From a checkpoint of a small mixture-of-experts model trained on Wikipedia: width 384, vocabulary 32768.
Below are experts of layer 12 (counted from 0) of a mixture-of-experts language model. Rows are named router (the router's row for the expert) and show model dimensions 0-95. Each number is 50 + 10 x the weight over its row's rms, rounded and kept within 0 to 99.
After each expert's rows: "mostly gets" lists some tokens that are sent to it at least half of the time; "raises" lists some tokens whose logits its average output raises strongly, later layers aside. This comes from a sample of Wikipedia text that the model never trained on.

# expert 53
router:54 49 47 45 58 31 29 40 46 69 47 57 62 48 41 37 43 32 49 51 45 55 39 61 49 58 50 52 49 46 33 48 54 52 38 54 35 58 70 55 46 62 59 58 45 49 49 50 44 68 55 53 38 59 63 38 65 51 49 56 64 56 67 54 41 39 50 62 47 41 53 36 26 68 37 52 72 60 60 58 52 50 27 54 24 60 36 50 36 52 59 38 50 58 57 55
mostly gets: " moved", " education", " development", " change", " health", " training"
raises: " in", " following", " by", " from", " after", ","

# expert 52
router:54 32 44 49 52 42 53 47 32 51 46 61 48 54 41 38 45 50 43 40 35 48 47 55 60 46 66 54 41 39 53 69 60 54 68 58 35 27 47 50 54 58 47 43 60 58 52 46 49 62 49 67 38 40 33 56 59 55 72 59 56 32 46 60 55 60 38 49 46 49 48 62 42 41 47 71 44 45 44 61 50 66 67 57 69 61 44 53 49 47 54 67 33 43 46 48
mostly gets: "^{(", " consisted", "==", " consists", ":\n\n", " slightly"
raises: "uz", "ten", "ty", "ta"

# expert 34
router:57 65 53 37 57 43 56 61 51 58 42 55 43 57 55 52 58 57 26 51 57 50 55 53 47 34 51 57 42 55 34 63 60 62 56 42 59 35 48 48 44 39 41 58 62 35 58 52 64 47 52 42 64 33 42 54 63 53 46 63 43 38 31 41 51 48 61 46 45 39 36 44 60 45 57 53 52 35 62 52 43 59 59 56 53 44 44 41 67 36 53 56 40 56 32 50
mostly gets: " www", "ocarp", ".t", "://", "----", " ne"
raises: "ij", "ando", "ose"

# expert 4
router:58 39 46 69 45 48 44 54 47 68 27 28 63 63 68 49 41 43 53 55 32 26 43 43 53 40 50 63 27 43 43 62 55 67 46 39 49 49 40 57 63 41 55 31 52 42 49 75 59 34 48 50 48 44 56 67 60 42 46 39 42 42 60 61 51 54 59 42 64 59 61 52 43 58 38 35 43 52 55 36 59 39 46 60 54 56 51 54 49 36 61 38 46 48 51 58
mostly gets: " Pet", " Ant", " dist", " Sol", "iet", " Bert"
raises: "ens", "ins", "ay", "atus"

# expert 54
router:54 51 61 57 47 50 46 76 62 51 44 50 40 58 46 58 62 55 72 49 48 44 51 54 56 50 65 34 48 39 56 63 41 45 56 62 48 46 38 56 46 41 41 57 69 35 53 46 57 42 54 36 43 62 64 50 40 55 44 53 60 39 62 45 47 52 38 44 57 54 54 43 66 65 61 50 53 54 63 55 43 56 44 53 64 69 44 44 43 52 52 51 28 49 40 43
mostly gets: " St", " Saint", "St", " st", "-st", " Act"
raises: "iu", "i", "uli", " missing", "iya"

# expert 44
router:41 46 56 56 39 52 29 50 35 46 29 53 59 54 47 40 52 55 47 43 41 58 52 54 35 52 30 45 43 43 53 61 31 44 48 51 37 60 53 64 46 57 60 58 41 62 54 32 75 58 37 58 45 37 51 56 45 36 45 46 65 56 54 50 52 44 51 49 45 54 60 37 54 52 54 40 47 51 51 51 53 70 59 45 43 64 62 57 49 64 59 61 46 46 51 56
mostly gets: " until", " during", " After", " During", "After", " before"
raises: " the", " ", " this", " his", " that", " their"

# expert 1
router:54 48 50 51 50 54 45 48 61 42 42 59 70 56 54 47 53 58 47 40 36 64 63 64 46 49 55 52 40 50 52 39 67 36 67 52 46 55 54 45 71 43 53 47 45 58 53 51 63 45 57 54 58 50 41 53 53 50 29 39 48 67 43 51 31 62 54 30 47 54 45 21 57 40 61 43 47 43 60 49 46 59 55 63 72 53 37 33 37 44 51 39 52 39 49 45
mostly gets: " Ber", " Ger", " Kon", "ö", "ür", "|---|---|\n"
raises: "cy", "aine", "ing", "ly"

# expert 87
router:49 55 55 34 54 36 34 67 58 52 25 43 57 41 51 47 45 59 60 32 42 54 62 40 38 62 61 25 57 54 60 56 46 59 51 47 49 56 57 59 51 48 44 65 67 55 50 61 52 38 56 44 56 47 57 28 52 84 66 58 41 45 56 43 47 63 33 32 47 38 63 52 36 55 68 64 55 55 53 53 45 55 43 57 41 42 48 48 59 43 42 51 63 50 39 56
mostly gets: "-D", "-d", "D", "/D", "1", "d"
raises: "9", "8", "6", "0", "7", "x"

# expert 49
router:58 63 52 52 44 41 53 48 63 47 37 49 46 37 39 47 39 59 49 52 63 67 34 41 40 37 46 51 34 58 47 47 47 53 56 35 53 46 51 39 56 53 35 49 57 50 51 64 51 48 31 49 44 50 62 53 51 64 49 54 63 25 21 57 45 70 54 48 44 52 53 49 27 24 36 47 32 53 43 60 32 63 56 45 64 57 62 55 55 46 29 51 58 41 39 67
mostly gets: "om", "im", "chn", "op", "rop", " prior"
raises: "urn", "ired", "uter", "ub", "3", "2"

# expert 73
router:52 59 70 54 55 61 42 49 47 52 35 60 55 38 62 29 43 70 57 53 50 30 47 35 42 56 44 58 53 44 66 48 67 52 49 40 62 53 26 58 44 45 45 41 39 40 35 47 67 60 68 49 48 49 62 62 42 54 57 58 43 43 36 66 45 46 41 54 56 50 52 55 45 48 40 38 66 65 48 50 35 52 48 38 53 62 52 45 44 67 58 48 55 59 38 68
mostly gets: " would", " can", " will", " may", " could", " should"
raises: " have", " make", " develop", " be", " bring", " take"

# expert 32
router:51 71 50 63 51 37 50 32 55 50 50 44 43 37 42 57 65 70 77 41 41 46 53 59 61 42 56 55 38 53 45 78 53 39 36 52 42 57 57 60 60 47 49 53 59 58 42 49 41 37 61 56 57 49 67 49 39 58 37 56 33 49 47 59 50 47 43 42 56 42 46 46 55 62 53 51 62 44 69 51 39 42 55 48 52 49 56 53 57 71 54 64 43 57 55 74
mostly gets: " there", " There", "There", " here", "⁄", " addition"
raises: " scale", "to", "play", "un"

# expert 0
router:37 69 43 52 52 49 54 48 51 33 42 49 36 52 35 56 56 66 56 63 56 48 55 35 48 62 42 49 37 52 43 43 68 52 54 50 29 28 41 53 57 48 47 41 44 51 55 55 58 38 48 38 42 51 36 51 63 41 46 67 61 48 55 48 43 52 53 39 56 40 48 37 65 57 49 45 51 41 56 58 43 57 39 34 50 46 49 36 78 56 41 41 90 57 64 68
mostly gets: " \"", "/", " '", " (\"", " “", "..."
raises: "Re", "P", "C", "Ch", "The", "An"

# expert 19
router:58 34 43 46 55 58 32 34 55 58 45 47 39 51 41 26 48 47 48 31 28 54 51 40 39 54 50 59 34 65 62 42 36 41 43 54 55 40 53 48 49 49 58 39 43 54 59 40 55 38 50 61 56 43 42 54 44 74 45 62 33 66 42 49 44 51 70 52 57 51 60 50 50 45 46 51 53 43 46 51 40 74 49 56 35 53 59 30 50 54 43 50 39 53 55 40
mostly gets: " science", " Science", " FIFA", "ι", " too", " Panama"
raises: "e", "9", "8", "ery", "7", " or"

# expert 74
router:52 30 50 35 54 39 64 65 37 47 63 50 49 36 42 41 54 68 40 56 47 43 53 52 57 39 43 56 61 53 71 54 30 43 40 55 42 45 37 54 33 56 39 48 51 51 30 56 45 56 62 53 49 35 55 58 39 45 64 54 35 49 55 57 43 42 68 26 57 43 66 51 62 74 66 45 59 43 33 54 35 66 50 43 50 47 50 36 49 45 72 65 49 57 43 67
mostly gets: " –;", "%;", " |", " —;", " Animalia", " PlayStation"
raises: " ", " Unknown", " None", " N", " All", " Not"

# expert 5
router:59 55 44 66 53 49 46 46 56 57 49 65 60 35 53 57 30 44 70 45 53 39 54 58 52 72 58 31 65 52 59 53 29 49 40 43 52 31 55 55 45 41 72 55 65 46 61 72 52 38 42 43 40 42 31 60 39 59 51 56 45 29 25 39 57 51 63 33 61 40 66 72 56 54 55 66 75 55 66 61 41 43 50 44 49 46 51 52 54 46 49 48 49 52 49 44
mostly gets: " four", " five", " six", " three", " eight", " ten"
raises: "p", "th", "0", "\"", ".", "ch"

# expert 72
router:62 53 37 46 52 52 56 58 18 47 33 63 59 53 68 67 28 69 58 50 56 54 43 54 43 57 45 51 42 57 53 66 36 43 60 54 46 57 58 33 48 70 59 53 61 42 35 43 52 49 55 63 38 47 33 54 37 59 62 65 44 31 59 58 36 62 29 48 61 54 69 61 57 51 47 59 54 47 50 53 45 65 63 59 31 50 57 48 70 64 47 38 49 40 50 43
mostly gets: "\"", "\".", "     ", ")\"", "\";", ".\""
raises: " The", " In", " There", " As"

# expert 24
router:62 49 66 26 52 29 42 48 50 57 60 58 37 32 47 59 51 29 49 49 59 47 40 38 37 58 60 63 43 60 64 55 39 57 41 58 52 31 30 58 50 66 60 58 40 35 55 64 53 66 57 46 57 48 64 35 49 57 43 48 56 48 61 40 53 52 55 35 70 34 43 53 56 50 53 35 45 59 59 50 56 41 41 53 32 59 37 41 66 66 61 57 54 39 43 47
mostly gets: " people", " games", " members", " days", " children", " students"
raises: " that", " like", " in", " on", " from", "."

# expert 77
router:48 37 41 66 64 59 69 56 24 44 46 58 64 44 51 44 50 43 51 54 42 52 49 55 69 60 36 29 57 50 48 72 41 45 48 50 47 49 55 53 52 62 67 42 35 52 50 41 57 45 48 60 51 47 60 50 60 37 40 55 52 55 50 71 45 55 62 61 52 49 40 49 37 29 39 60 62 49 46 38 54 27 60 52 54 45 56 54 59 47 47 54 62 38 51 39
mostly gets: " New", " modern", " traditional", " ancient", " original", " human"
raises: " times", " time", " ", " day"

# expert 28
router:52 62 35 35 44 53 29 46 38 54 43 66 34 61 50 39 37 78 57 46 32 29 38 58 51 66 34 52 45 55 51 61 44 50 44 44 53 28 39 60 50 72 57 49 48 54 58 44 74 50 47 35 49 28 32 44 61 69 51 27 51 58 61 54 54 65 46 59 46 43 54 66 46 28 58 50 35 39 66 48 49 42 50 60 57 51 63 62 43 53 63 56 54 39 52 42
mostly gets: " than", " along", " who", " without", " through", " between"
raises: " the", " it", " a", " one", " another", " was"

# expert 22
router:43 41 53 52 42 54 54 53 45 27 55 63 54 55 46 47 48 52 42 59 60 38 51 64 54 47 53 24 49 52 62 42 41 67 56 53 50 57 53 51 56 60 38 37 56 42 43 46 52 54 59 26 42 59 45 46 59 45 50 42 52 49 47 58 52 51 62 49 57 34 42 42 55 54 49 45 52 45 66 55 46 31 71 57 45 61 48 44 34 65 46 43 44 64 39 57
mostly gets: "ić", " Jones", " Smith", " Wilson", " Thompson", " Howard"
raises: ",", "'s", " and", " (", " |", " "

# expert 81
router:42 32 54 33 29 53 46 54 51 39 66 43 38 49 37 57 68 46 60 58 55 41 53 60 60 59 25 28 48 55 43 44 70 47 32 47 47 63 51 51 55 57 42 40 69 49 59 57 53 48 49 29 48 58 28 55 53 60 52 31 37 52 45 59 63 62 55 58 51 51 55 57 61 38 63 37 59 58 41 52 21 61 69 64 44 50 56 43 66 45 31 44 46 37 49 47
mostly gets: " FRA", " GBR", "ić", " BRA", " ENG", " ESP"
raises: " and", ",", "'s", " ("

# expert 67
router:76 48 46 57 51 44 63 21 55 30 48 55 59 40 64 61 41 57 51 63 54 53 47 50 47 48 52 43 43 58 53 52 63 50 49 53 32 26 37 69 49 43 74 42 60 73 49 37 50 51 52 54 76 40 69 38 53 45 55 57 45 46 65 68 44 69 48 47 41 43 42 28 48 52 34 42 46 46 44 62 60 55 41 40 61 48 56 44 46 67 50 61 64 56 55 51
mostly gets: " vocals", " guitar", " M", " audio", " bass", " Producer"
raises: "in", "over", "int"

# expert 84
router:49 56 52 57 52 39 40 68 30 20 44 45 46 50 74 20 45 70 46 35 61 44 42 43 68 50 58 63 61 49 55 58 59 51 56 48 36 62 56 39 30 45 63 33 38 61 55 34 65 45 48 56 41 66 40 42 49 59 51 57 46 39 54 52 57 53 65 38 66 42 48 38 45 47 44 45 51 49 46 52 48 55 29 69 49 54 35 45 49 50 75 49 54 43 57 54
mostly gets: ".\"\n\n", "\".\n\n", " No", ".\"", ".\n\n", ").\n\n"
raises: "The", "It", "There", ".."

# expert 90
router:44 25 56 49 35 33 61 33 45 47 58 65 41 57 62 52 52 49 64 54 42 37 50 46 49 42 57 61 39 62 57 52 47 57 53 70 51 30 44 46 63 42 53 29 62 61 32 64 37 55 51 66 52 54 46 42 49 67 46 51 48 72 57 59 56 68 55 44 59 38 47 44 46 42 48 45 47 43 42 64 46 54 56 65 37 57 49 57 53 59 48 45 52 51 50 61
mostly gets: " –;", "%;", " Minister", " Senator", " minister", ";"
raises: " ", "pe", "et", "ped"